From a checkpoint of a small mixture-of-experts model trained on Wikipedia: vocabulary 8192, a softmax router.
Below are experts of layer 2 (counted from 0) of a mixture-of-experts language model. Rows are named router (the router's row for the expert), gate (a neuron's input weights, with its number), up (a neuron's input weights, with its number), down (a neuron's output weights, with its number) and show model dimensions 80-159. Each number is 128 + 32 x the weight over its row's rms, rounded and kept within 0 to 255. Numbers have three digits each.
After each expert's rows: a language model's description of what the expert responds to. This comes from a sample of Wikipedia text that the model never trained on.

# expert 13
router:132137093178082178081141137160093134100112134175123139108160124133093120106143151128127110146102104103120095175128114172126110136110159115110152100197170142121127168064152086128148174230172084111130116103137132125129110129144134206172096103
gate1:136116096178110151142112121122122109074074081144134110013144155130096189169161123096084100135191109151130062111115138105111123104096126118146141109101141138071098138107150194066106073119100125138153138122143132119121130097117124149144127108
up1:106127176127151109055160118114110106146131114074112208187147094106109081056181119131109176117146059098114191157155165118098167127170165129103120158169152132158118070178158117177129148124113093174148167064129109119119115166155146058123103125
down1:094111177103140111088159079116096113181156142083103105133112106068132162128160131110139147113143141118159185111154171143170144120114120189129144185167153134086119113136118119169100142129112087130154170126175126136155094141161154090122122117
gate2:126160096113132099141168165137061128153136152141077116132143131098110157167112131195069158152143155138136113184170107172145173092074123155124124085066143151092154159110164065148148084105145137087116140134111137111087062085121201141154163107
up2:150143110159212164118150088167141102080142059105186148119117093137090143084171114085161130142114103077131082138120120130133137120139163085124131181143070172138096124188131169117111155148136079151172160130171153176092173107146071100173151063
down2:177103144121146144058152102144105113091101140132122159104089087130070139073152114108152156140104091125129073161108130108114203112173152117106135117142088040156150095175172140098114138201102131086151123122132151135068175076142099115103173182
gate3:112119181163119157137127182095151064143125099166109128080159117051124129132157123146149125122096093134106072101116073166150145110096086137096167105126131171102048164142096095130108115173103131136085098145129091181127121117135147133118105115
up3:121088086208148134144102173154137126120097120129115126117144095108169111107121151138132156130206122093150107150156104125136152100018116074124149118085128180091150161115096081130164110134114117140148173115099185131075120097126140150139159140
down3:141100125125134159104109151142135087109120116162101152116137153113145078084167153098142138081169089088078164086127115167091130096061108140136151133139109175096089121133094090055123111159183149130109144107129118223110129063143114122157114059
gate4:091091143132132119132125165084109112151119110073098107089115149129158111197156144125078106129093127099129152099071120113079133156132137162143167163103125145106133117114159105127062160166149149094129073122130131157106134062051148103135133209
up4:109145111090151071120149149085140115135147075120141088150120103129132130119060089114135120124179108067070137107180156090190156141153099108109083100091078134156189100149132124163112172141099101150145092099192064147118166130094138109112121101
down4:119133159143173154119130102125131105088111108129063100128134065135136173141074141121154119122145120120087165129158157146143160130163044117090155132120096149123142092133081155142109100148113129123198115065187111152202138205111136094111058145
gate5:130124098141173160137117186178100152150115120162141116171025089135111135158102159128110163119154108156113164185128104127103100204122068142116133111109136156113111119171172102153155112126079152107163094119107106081124153149178108105115149100
up5:168114079200115181149137158179122157110130131145133123104076145149113092123155083145106140112134083161082173175127105141121072149116084164143136086131077148109097125136180096132079123104139117091130108158060112095138201095174098122129145122
down5:103113074112141147160179119153090147148112143095128084119093105076066179135145169126110107135115127081121140129136085079114152167180115101108186131119148128170068079179114109164106122087101091120137110075179173126188137121153105121139162114
gate6:138159120144137176143102193107100113146109103133153135061120143096178109147131115206136111145066087117090062172089148133147139128110103100165152105127129088137115131139155182153130140142091185099119088130146127128130151155175184187113142148
up6:120102084187109099121121068142163128146088088125138107079138111112096116178087159113139143149115142163079126120157085123110112106141080131104130045114133119183036103127126096122139133132104118115110121150091128143159111087145188122171164128
down6:133122098154088137134132102099162155149048071126150109098137097089165129160070118143107129143041165199088157116130172132088114110123120073154139079184135155163084138123128101138156162104088159102119078130075123129155142127104126125178194134
gate7:166131132095102111096059118115181176150124113154120107117092138138131153054118142126115100135149103143136155122130138094161147057111156219098133093093136183119099171108126133081167115176131122135166142110150129141145115111144142091128118114
up7:136101101175129137093137096172101168188091095119095086072095118084132143097124111118111147132113163086094143118109096091131149084079151124115171084162107138147055166117115122048147171166168139121109122193095145091122198075137128141152132120
down7:159134113127049132060119093160139156170145126149120166132090128106131106083151089084075105112046165106179126091135152158132182106147190137089115142139141159141077215124114216101182141123152160115107142133104080068117144151226071147103116161
gate8:089084107142119133120108120161108102147089106161147143099131169161200133150178186149145157125128139202116116153155102124105125184096158085121107115123187167155166138048127103112104125114089162127137081081099161082084177084176142177142092188
up8:152126118060149171142095073136116105062145113117073126074169101112168130201134116130091138079122063160133097177094120111201096101088100145112130109128138158059129146105132139135124173070143133154136102117115139129102124117148160144160159101
down8:116113115128119134124101068095105105098103129108108123062178101073182099164157170181094166077129095150126174160128068131182122108075093140141075128106169159103144165105154130129080148125204180108142153115116135109133082124102141148165132074
Middle syllables, place nouns. Inner syllables of longer words like Intercol-leg-iate, Rut-g-ers, Ag-ric-ultural, plus naming nouns like River, Cup, Island, Museum.

# expert 3
router:151162143088099097188176064114113111081126124100078118138088159149061120141135086117107101092062101127146170095091112131127112157205122176084101112089166111179090118186139141098106103082122103131162091177079185206100166112071149083133153088
gate1:143170082166155163151164137092067141131130140131097142132114132160118105174104157096138066150134096152194108118079134091141168205094117111088154101150197083099129140112147070138098158129105106142110084171123098102113122073134110147142139126
up1:144140086103147139185125144062065139136159143128130156075150121131097095133126102098119108130122146137093181116109170096140147154171134148157184097137131110107163159123099108147116178164134112117080111148141148124132122127113133083110120075
down1:106160210154144092216136105157124122102188108144140206127108126183107144142169080145136098108111143114158113129094128117142113123127171106139154205181130145177097125113128150172165112116160141123141155093108129134176106099200122104113123073
gate2:126086120088105108108150140123119101141124155139083110165130185085095101147114133099116183136099091120078128177087128093163113093188127129126156108116083081083082119166159110114168127140089189100138171117139106133108126115130169122076161147
up2:091113073080135138111146124126166176133125149152186136102126084186147147069097127189079146097189057121117163101146140149133142155075147147141164090104171183146126146171202101103180085158147122057111150181152117122118101121107114129131130190
down2:115124063137113166086076141168086147207114172146149114101167153132122092096136131105147158100091125131128130131123063126094114125093134113171071108134126129138167108115104110078114113102155146130173126132167064089185150117096101101116091157
gate3:100105083116089131143127085097083124098151095105113132109093157133195124140159104127151093097159112162142153112095136085114135088119142149139142125135137105105148104111112144164117111140112162148159079079134135137108105104104138201181105146
up3:109164174203144110099130113145163114117146147121060129127086121135085109107165091068147152103126153156149139099157101096101132138177127124135117189098107078139155142109167083136112146120149098152204144070139126123122129122124090100207101205
down3:097181129155161052155179107134103157125121117141173123117126143160074105150156135145142088138065074139135128127140145143138131084174114123092137196078068089115158133115159128122110115120154177145145155101133167153156100101153081165146084167
gate4:224125132114163103181152088112099142170150097226137112139081166181081134124201105145123112134059127105084158137132143123169123160117091106133106120187179092123160120138141123085062138165112110165073074131174079093057157124084149094139120109
up4:097117106139145115061073114073138143080046134114113078129165142126108100144123114126157105155089100127149139179156114120170125065131152134138159090201100133089156098118085112126105127139121110159165129139121141123160069077101105102140161074
down4:172091152099055122063126142160152186099129154119152094140139106174105144153104059116129170103164110167136115161160135160121135110153151162165202110099154125161128101078126170183164160087099095156152159053100118103147156100171106077213133109
gate5:083136185201115173136152126170109163165160114141132122147165099142220093102121170121173107113120154158160159115094088121121144128091111139076131175119097148116162115132150136088144124115092071044166124179142143147089103179150137123099114117
up5:097124096054160150088128102083094118155150143119135110107088121168101154071142119151138154137077136103070085109150185101142109149136153116102073113122133109133096089133097049182183174058165152144130121195105109085110089129133115110177171171
down5:120124139135146077154126165130075181113184117090139123090101154178178159119124106105124104207169154157125113174204122135179105154111139105022129113162145121146166082096108120137119146080130145195157146127157139125089190105151125141132157114
gate6:182135110111092191154059059131158161123160145146082124129116188136198093133076141106120099077103114124104073106069150113104111144152112115121133108104103123151103121184143167111137067181132144167048128095123158143109113120120134102124105130
up6:133161166126118133144099149099156039133115164078127057104070110083139144103128132147102155136181156151102132135094141114086123144099151104107099051103095151106144152139118101126073101100199152104120131205089123083116127182154066141098041098
down6:150112137131161163132155089146111083117159126074142110127154116177068120136071112110173102053165153123138147088106093141143163144159160147111088116167140168115129133121155135147111146083116148088130144142075087136137215169134152125166140131
gate7:149090172185111196083058085083140155149092112147123090159118154177158141125173128112163106152126126134107120142140069136080135124108159138164174122105124166052110102118105134184099121092092162085146089159157107138174137044092119147097171158
up7:141101119167113185120116100064167128150094123115115142145155146141154153175197107102125120177152137161110095180119087103091113115126135121173150153108105153085162110117087081165088154089095133091188122103138136134172109101137111196078168173
down7:152087139191109175084145128126109130110154147147109111159158114163140125153186139099115074126121068134187128144112151078176137143131133077147171145150088106100112156096094081225148088157110125094204138119117144167138124072110189134094154128
gate8:099132115108129106112147073125101081151166124133156146097126110179093119164113189111153117156084152133110159136103178160148132130160138145102185146108155138074148147147128099105141062133120109175197083134184122165180119125059172083129132161
up8:111112151090209099093158129181109207087126188025203050127132118152082130107157090091138131173119127123134108119101160158192179111106089130139121124147180176118060107137166137108115086138118072166123179143160133171100164131159141165094136111
down8:114137171120144130161138119146167133073195156117084064099132123140136099116165121129095149175142108116161112138128116189144146129116109056150164133148137138169087131096108127076132093148054173158179113139083153066120121122147137153185087128
S/H word-start fragments. Early pieces of words beginning with s, h or th, like s-ust-ain, S-ec-urity, res, ref, h, often inside names.

# expert 21
router:090169126141097187094133189121146117157087087166154133106144099120193208104188221195146092167151133107157160168087089112123135083114086144143167115083141106121079114103187099097127203128102100115121183154137074135141140145118133146131082167
gate1:149127140119081181149090181167101176134185078163090133094144131138103137087055105163168143117098095126115108137075065155148117111127139089189181166150141135120140089078145159126113128136089161108149131123121101187148121170135140145146092106
up1:136093141110147130092167136125101127130137085128118122121116104114069143172142124125089148104134196130173152106164112102174113183162150102073076113134139099085147110104135121154129150128140075118110115130102172048144121112174107175163113135
down1:112153162187127114133153095161087095130121144076175084119162126106108101145180116147130210149181213103053166139196091067121109195076142140039067071103114128181190146135077078141114103133162113134123165140105153096114102120123095156142157106
gate2:141104115134120133156122069162173172109090118134138110096163110139218100075126129165081161103078090174084099176175157099137076116104121104077141150133170154158177171134187089175154106076141100152097065103132143066094119071193140096171133191
up2:142110134176173139134097185142165125119126143156102150159211085159201138150130168129147138120048133207104081131137150106164127140111155122118148118091170133101112122200123088167109130105144157129104108099082183126156106150170125089163086139
down2:129140112182183086141092212114151171155048128158099086146159072081156168138160136161117099087101134106098127119107161104150133087177103115136112199125205142118076122166136125155143115174193131164180121088116124149159119152181098098120070149
gate3:137153111163098132135150102132151134116090158091126069201140130186107144104144144137164159137151140115132129100153129138205100103147096084183131144117161129078105109091125127148104106081110135153135154118097171143081125113184101154132140188
up3:116176111161131129157105099153110138107111136122107124168100154116119125111110143150142150122127168114058101174161180168106139088124158118108074134124084057085063115086093131160113133126147107204134147110105160106068103136084133071141102134
down3:129165127165146122120130137118142172185162110142136112149150139155166114111125169121176146179192107078094106089194169153160103061099133073112113142146157139088080136095108176159127111105140138178110204098147131118091118143176147141179185151
gate4:126089142179108129114164161130145137132089151127098165090114157148123103073105218120162099106078138126109135128104103137150134084179145043082097165146100113168130143140108072071113093172157141117141148052092136086124119135175144135144141115
up4:124143169136046168075092180166147120133126124133115133124162175157145156164099171198133114134107152134052130118114096070110126121129124131155097150146158039134121166132095151075086140168138060172136105175161146070144101119130111124136139131
down4:173124164115065112139110107144111109124144192089123110178171159124143154192071178157137153164098160174064175138148111107108081136083122078093158098141110092109117183129128159126117112123161133144085176158157132121135137074120105109166179084
gate5:109087136155091099089111115085093128147207121120121102099113096125135093092079134187118087116107120202123101109126169159151215144136135118108090092111193101152107165078143096174159092074162139124128151149093135091133142142104117165137115148
up5:144102130144162161134156112159189090153109160180180139125138192141128209142117130157131138135159134140115166145124132102150125063121085087161212159185100152143165128200115114129106110141160106141130150047105188149119132160139142155022116132
down5:200128119145161118166159103149137064124120113134089120086115150145093154133084127135115127109136104098108119131161148078148060087106117118088152092166126119119224167189080137109099167172096085143122109108146123173167122128156193140147173134
gate6:090109098119130186144167186121150135125157112104150174126144194093152181117186115148169139123140141141182197108146079130107198142142107125124152097157163142118139136051155142152102136129156142148143097088110134200108134130049195125112132125
up6:129073171098109109121095137112114050075125147155103114132133088139165131134095129095068107120146079075088102086124096147109038110131127130100096131124079114123088096192088115136118119139083132114159131150109109076130096106141123111102173102
down6:157136153140164126172151100115124080171128092122139112146098155135149076156143142104091133162143072063116080128142125131147057125132155173122083145120103121106154175188082107100129147134130149142164140153152128114144143137133108215087087115
gate7:186171114123093130181079168096099077154126139133098127186156148156089136114114158140137116072192093176069140187150118161162134095083166115133127124097152117141166142134154114103167157169128145202201107066095137098103166107105120146158130134
up7:112102153123089108127108146150140144140063153072191139089180147179119124125153116134078129076139142201082158155110169070126153085109158129136107185123108093172149087138073138149129184123117135131201161112132143114126111106076131169162170126
down7:117110133100130105112149104083151126166111156139164109156188131208135139151167130164131166114115135191110114131105179109154148154103103132085084152143129122143132045136112160106095187123126146130203093136126101114164136134109098118157152133
gate8:131116074118193122075118186139127147105152148152046187099146076099135184157172140146061078144111141098097122115190124157111099089180120131170120132081105163046110194067137146125172148092134114067146069146111107096127113186089146075142158157
up8:150137148115118086137143076174175117153088151103131114111101111110171128130118100147160146180116154170138067193117083118070091080085109173158133116119130114226160102131169076154098100091095132102114115130082129132117131092161099150175107196
down8:116121161186136138112168100166182121140105186146131113176094138125199116121122171109151113159132206139138040143165164094145119105192136184168131132084149055186135094151166114168079130136140168062139095097132110143122155127176118148139104127
Name and place endings. Final pieces of personal and place names, such as Nol-an, Ibrah-im, Mauriz-io, and suffixes ford, ville, shire, ington.

# expert 18
router:172103151177162136081208120110158164129136089132141196155160140102126128147136093133129108154161119151113077111168116080179166107138120107134110116123108094121144131075154066132182107180182145201122163109187152076180095153133056124126135095
gate1:146124082167165127137104125165164144176154140164149142121140143136153171051110114099186148135078153141133083134104094185082102093078136168176118082126158094144106096122178144099204126104165077150103131134114144086133082065155097135133144149
up1:181076135112102113167141170132181115140125097207139142152187147141167145165162128172134144135123120146177102100088149113112143073138143190125076138121118079085122127050067105134145080129107102200135110180149133118101151173144148095109096146
down1:175135191067123147110140153132158137106118134200180170154158092156116130134140087125162076157144170117137128113122152117164123179165129101137062158117161121111164135094085160153094141175158175153137153166192177143129036155147106151117158179
gate2:085128108113124094136149140158173131134111116099112119146104138139151139165106131048084151089112088112111114126146089125153090142074088139093125169086076113115142143090155116116120136216164112130071246144166144126156160055102126116196138126
up2:152117114141148141094161087157120116109119147127140125147162187149101143095108083145140128159117149196111142096153095153127138129107092121086109095117160147150155086113113142095099146126130109184142105119124112198116112139163129156148122116
down2:183120113138166138118116193120112166148123101170141162138190130121147196126194085093129151093107128095125130115136141095067104073146125141155074133163158084140164050119148152096190161141086140134145133149173127143109125114142081142104105088
gate3:132141107082081147064124141138103121058158167122092142170136158103117129160174093201127170130120152159142209147097113149138052162106058181144120136126085075099132153148134153148150132163202116228085137128136110161143172083139148130096183169
up3:167129138135104208170063125189097113101098124163103090098107107037123110100097103123122110187120138175102139167144132173145082136075096101134160168068175105089141137139140116128138085118163135126149145132120140112129118112127156101172139126
down3:153138162132206173107098109100145098166183087087157143146165128148138122128100127122192151085087104111098092117072147156145171109139070073128160173177172153103157136117160095137141105147088141103117177155097148135099160116091171112144082102
gate4:105211086122150179104101134076114114112159144113146106129138158105151071161169107118090106155151116099157100120100123168184171162158103127142117171141135061085120112171137106063110118121162177148116151121133118133150113158100136096116132135
up4:151175105159166179128171226160085179134124137129102086140096210142148102145152133111092135138118117155125134155109098102125165106134109083135104155126082059115109122140085081089129125133130128169142153130148084124086118160198067146139147106
down4:103121125108167165150114130130167122124121136163078126181129183134078126144158137129164123157150066159157079098116094150163139112076131081137081111101133081129126117038083126103091162080147120103162154148143137111096128159111140133112056188
gate5:083120090206140170169153147173104137118197119115142164114136126174142135139110139144156144135170161177133087118124137104194132079118149103106099145096141119128200111071119099065165099072053098078155122037098140169109103165165090123101109177
up5:124119135109148123092093166122161132085114078139073151119126120166103127167087165110154151061126090113130133122132133150088128163120170125174145177130148140138165116112110133213138168148139153119115157120090131087153109126168116142129117097
down5:122112100146115092084126166104142056100129084144086145136133118118125121071147104086111169094119140139116130132082104114098168137092176156149176188073128099082128085140100097114042119113128179102132165151097117115126155132161147122122116095
gate6:144128070167186116173115163093118147116109150125120119180085093041139086209104131074142142091115186133120116065173097121116154157105092120147157125123203157164120155139118144114133098109172101134138151092123146093142116095133098104113146135
up6:125208060111101028107120155136106137163118154145157170133113139074140145150139097081100192087151144132136123061155090126092136176152076084183142207137167134087109116157104101074093119083171173122084061089155116193165132136133137100122150099
down6:133176095110122072109119123114158087129118132153144152100090120124087193146100129176192151178132145102113162114210115064083160124124126123091144201160110126105105148061148129076123110138157104096107108135181089129097074193085147150126157090
gate7:107079123125182169131135123116084146194049187102053174111116172151162102131145091192125105092094108190161131130139205136124170111144116125150104156133158119144144201157122184121096094129140127115127085121140106183124092134182104200069111147
up7:131137142129071111180100105158119131129113090152163129117167088100146183088166123124079103142134153106145146109122077128110137107110122147112143150100135123178129137106114129110161027146136146103151154143105168115094110147103143161073087109
down7:147176183095138049122134174171149125143080189165084066154116123141094129139147146148134154151128092114157111132118130155186100147136133127113133140118172199115123085125127145172166177133161041108107106061183132143097151220081141119102108115
gate8:104116119148144121103112144141138100185136194136157089048142128191173073093152149131112101158094123091125137129157125131107169116229155097132054139177140111131128138127073127120116131129078071140162131108114128087157116085160083076125106107
up8:106105132176162109158188133093075129144134198105076100072164116150138101107141110150123113083118114104130104154113091093084160109173180043141113165137136164120120127151072150104098121129150077156169147141100153085068091077116107090146096166
down8:206157155097186118128124182139125067165138111185137136140163149213142095080075129093159130056109133095116113092098142134093182159205147128172103112132138155082129158134106158116151090128178153199107116133083098092115102080212115099156135098
Before numbers and ordinals. Spaces and words just before years or numbers in awards and sports text, such as "for 2001", fourth, first, final.

# expert 10
router:133129138069077143053187122085175100083151128132164120081100132131097098094168138122203166104165085125119081080102118082112158147096146079107059135148174149090074141149085080135188076146128149052145119146136139097118132202136097087106065192
gate1:111079097160161131169103106108128143094140138169135100089104198144137158129161122110141140164118067105116146113153128108112108066100108045186104115101159141155109094110099149189161161132085070098146137119112125119117158152167146171141131173
up1:028115106116159143111110079076154073098093120138131115154096161132119096105133118131175145117146064110117123159138101141095137063114112069166094155100171125099057034074107134220126211133104125110157126125082069120111140142124133152162165153
down1:142116098172112153077125123168154130133081127093100113162086148119084157123118122107122080146077085174178132128110178135125113138165087118197120144096117167089123148069122085150147164104187160052102135110171115179151142142124049116138172122
gate2:154123129123157118109100076116107086157160143100055092134119231099145144128128138115099147117086127186092133188088128141089111119104109141140167140126143114165103160141109117089161101139116190133051162101119169157120116050101201110189121133
up2:128142123123104129119065148126107136127140128112170137156152121127147119110118059184118121133144187123151180104182128110158115126179175129137104134140133171131096146130155084112093160150126158167109111135170112108108123170164102135136165166
down2:133177107122110145183073199085180093159155114097131142092130080121069157152098093095093113172153118113064138118144126098156126184117142117139156081124142108065102140176199136127115189152126097094177135114129176084137129105115125148087107125
gate3:151139121166111154145152144086162155131124173112150155187100170098111127157155173164141136134162185174114170102119108121133093150130131129114101112166146130118126157160133122177154125050137151107132127090104110116070135139159106115084116161
up3:167159090221084117127096083139152156173140105113194109131087150102167118165122166097169214109109154080137114148143141087170124068126176161115095086122102136151154154141109086089097098130091110073158105095162115133179117139181174111118129175
down3:094066140153113133128126076060114107129096110174081129122105179104094144124138127090116196127120155080101109146174128118138139101188114121116099068118101088136063200112146128095129092109072130108117075151114087144110135130155148116131150113
gate4:100161152141121162128159154102124136121158123122087166096114135142141112143185104133120136106128153103115097093101149132079098065113164118071152164096052139101087100081127087104071081125127088134128123100121116078061121149215155185154126153
up4:095102064068064136107093175108101172102081130105189133132130118124110145164117165167114119065151148154112155121132140230167125167096105192205097089120139158197099127228080131136164189105126075080112133169162145162183111113103123176125204086
down4:117114105144106098119135096216092138034108097104118120163127121082117133125080135120200100093103140076097111093160101154121120114122052114124165087135144150132127158119104131119106107150073112115161121102155126171223141129083121169133171156
gate5:159110155119145133124136146138137152129112128130134047105130132137093087131122177135121083201088026155151104129185121126134108090048155159139194156112110181125186094132146131064139067150141126210127174120145162150133129107096182095182101074
up5:160129083153143098145136110162126175097125172179037145145076143181144112158117195144143122151137146092145115136136131135107188144144102139124165105108079086188114107170086143110130175211147125191148105163130114095183143095125130095080095108
down5:146137136152077118130078161171116109148124163096124081083039065124155043158181158107166130105156103148132111040120105194176145111153076110080078102105168115139163180123132131137165126044147123076139110126137118177113135135140109155141105115
gate6:132138132222125160143042116165153123176142124148137120138113104133147111154164186088122120157094087174129141144147158114126130090143128116133116203123119108079117130129169142201121110128160199151137193145151137075113045109141146093151102146
up6:080062099082142091114122102135068086139097116168134115142176162144132158123143130129105186087139133076176099080112125134147119139077127127163132166103178145174163190097143144091114135116131116108132122130098074109149157113127109145105083150
down6:035108135140156118121127148165092123101164099164138054111175162134152185130134077112097148111158144128152093148065085160075092180095120077115151163089094180147157137098171087098106091072117116131106114127100141111123145087122129137111118090
gate7:136152119140193156116104112145132115050101138144114125126093089085140131141118156041130147120102136091105060115170141119103106048108216125141116121163097129173115091105111140141127134136128135102126150061110092127129103109122116127153143152
up7:172168179158094127196167172119162133202075111131186122072167112163157191126122126158146061162099092158091129161076126089116109138141136150151157137086074153100127102153119109150116152141126131158131103191130108115161101147083140126081100110
down7:148144143106151123162130149093162110131104140116176068094175129133094148147076124127090100175102079094091000158150149117146138115185107152179133135078058126175133084140174092137116145151112178142113128174112083108161084113069155153157121117
gate8:073175100105137136116105150141110151116133095132148101102083120156094104124153082129124101179087091187178170137115077138159165038127166094058103079231134129109161136144143158151117118093114105147116145110153095114170107150209131123139052146
up8:157155093091066121153097119115167140172103076127158082137180108143111111102182080148141113177180129164186128149161079138063170122082104145096106157178082140126100133071163137137087139089127097117130131097138123138135136127147145120116060090
down8:097153083085093056109146108127155173120186122103125130069142123162143097099177147130126125152118140146173141125131091128159138083151124140028167138154149151170127137162164127118165101072157076122081143079205085143156103150132195141138078125
Government and military nouns. Institutional nouns after "of the" or "the", like Comm in "General Officer Commanding", government, Army, Council, University of.

# expert 0
router:138126108121148127124099132125152154088163186089099088089150172129085109144138154175166167165201120147130117111150098146171135130128114147135093150191168152115136172148081103173134087101133092097119100145101188138092071161170140083074153197
gate0:146079128137159133131111083132124171151129178153096100147169172124181113144079156142169186163142130145066150123092145136141127157100070102166092133150071089069085088163083142154129154140093131108114099118173196176127126163105135143159159159
up0:130087159094114106128185172119181092106124092117184141189128073124133103144183122052092093071089128103176109088159156110141145124128166080102098072113165148180177174051126120096128108066124133142080137160054080118097114114100116097118089158
down0:154142131110136135147128129147122137091107077129189080170110102124173094079105095061102124062055140111181104089121127143094096090165175114148164082136110096149168138071101109117116027139164192137125168136107125083142125081160129129092048146
gate1:103130144064140185147069154084143128141117161150099166160127105176058149104081147140071125159105130145133123127098127160145142143097151123095092096143139098100094138128081123119138149062135115126115125153103139072082128170124160118138103135
up1:177152143157144097181111151184118159121101128110143127151088119162152087175089160124162146142128096094143142128192088131107182176136158165178096134163166078206141102174106102133110109162174105109183150086165104108157149110081075144117134130
down1:143116101126100098080187114189138136158147060106140148095158153162088174106154131120184124094116066081191111134120198139135126123114171089112226120140081141114125089141113116132078188150129130117120103127147112177157171119146142166152137096
gate2:080145091121181110144172139146152137133192107112178140142155117139195118133099163118099110136178091154131193176074088141190060062059155136179139078089083142146171147135072111103156102118055174140164179126124097158119114114135097098148149094
up2:189032126127140127191133160130122108145108149106152131131102125130105173102142132097190174103033124125162079104150127112083160155124123092122123108203162155112103134161100148069131148132173151150103140158078191149143173174185183164124083158
down2:116134105101129149136099131111158123111104098120141143157091151120114109154116131093141174087119110113126088122170131103116131070126135124184127083172156116095129095184101179090119118174139158162121151145116174106154126065138111148125118138
gate3:107210124130153122146116067090150108165125192091145103106129135120146117136129160109128107141152173118114112114144112180151079208123156088129077129132110098131118109130125151148061166115083117189071149181111087054083134097164212134177130117
up3:110109140084170130147184150198129100176150128138067101088073190138145138102168134152132186125141110108104143114151058109077147104119106173115122177078152190122165118139091144150176144140161183115140151085133172121132155110166158133130072171
down3:134123117073108169123142164118077156118179130065132151076093158146161189135114097123085163142124107176130104152151165096136154134166128153142122104106156141138140117153093111175075163118140140190158117155161134093077148112161163112129104117
gate4:119136094202082134168095174128128125125146108117131115135147091074120085139128109111107159134103089178144096081118106162132114103070074129148094113139123166101130166097111158055076084118107074110171140076157132188124142059098135121145135154
up4:057168110204150150139077130140165146141097088137108125131149128091114157177102112151109172118091124147109065105094107119135111086103129129152096111124132175108138182101129149078073074130118106102173155081171163099136136107088146152128131140
down4:082203148125110125219069157168134186120096078068134125121105178091119129158158065181107138118134170126070142157062138086141129114187090148132147178067086167159123190088116138147132101143166083144128115097072139142059122191118102113098114120
gate5:172149121129124165103138104116095127114143153080126036154163048177138146151125152136084141116148152118226108084097159116196104143156162093140123177094177118114138102159083153136145127126027114131102144103153122097109092093118160101156135116
up5:087113099175144068063096111103071152131142134115166145130108213144122163134098108104131107127118082155060168121121105121089115165160120143170108120137106096114141151115113132141075098121159171122138080148095146152105133129147122134137091198
down5:082206110108153142090094159141105154091125074099133092120176158147156151131134124117142141122135113101084085105061088180121154131160090176170122107132097153085137131126106088127142159133192174073144126193081156158121132136096119177158108149
gate6:122128083108165185165099152039150170170118110171121184171138170174161154105095110171112122192098173111063137115176143118158117058118132172158081089141125109100183158117114115117156123120116138122126141128173125100099147085111134164107139088
up6:112127169102122129104127153094163079112150060118153180066157164159143161138074121220129108192138140090034155104125099127188156101161132163154115105140169131090164147156155150139119112162181167109104140143092146118123145139145093184109093141
down6:127106147149110209187125162144190152080153111142112181128121176199141151093196140175131064136120182124148132141168171138201110148110055141159118141159127087065196165133095152132123109103148091147112139120176115125172169156116150152089129137
gate7:172104150085171125090134125124101142147127098129078093140174196121092117134151200091138117137089136125114130139131171120146169133120219126130124096177143117083122129093120119086118077135139157111140134168091160054111118151155049124125166125
up7:139116152113163152126105118138162073125134097207092056076123116130081139159118139118113132156068099110131147150146142194152177198096181160150147124132127109068152125126113168138111101168086112110163132185100111136119155138096112212102172077
down7:128148124128133158109103151096134144102178111130124048158157109075080078180176110156166125099146129119164149132107172146064100117136095131170141133164143094115123187132136142136121120201076105163164135104171110078189120138131143130120150128
Census, time, civic nouns. Content nouns in demographic, election and biography text, like census after "As of the 2020", years, General, population.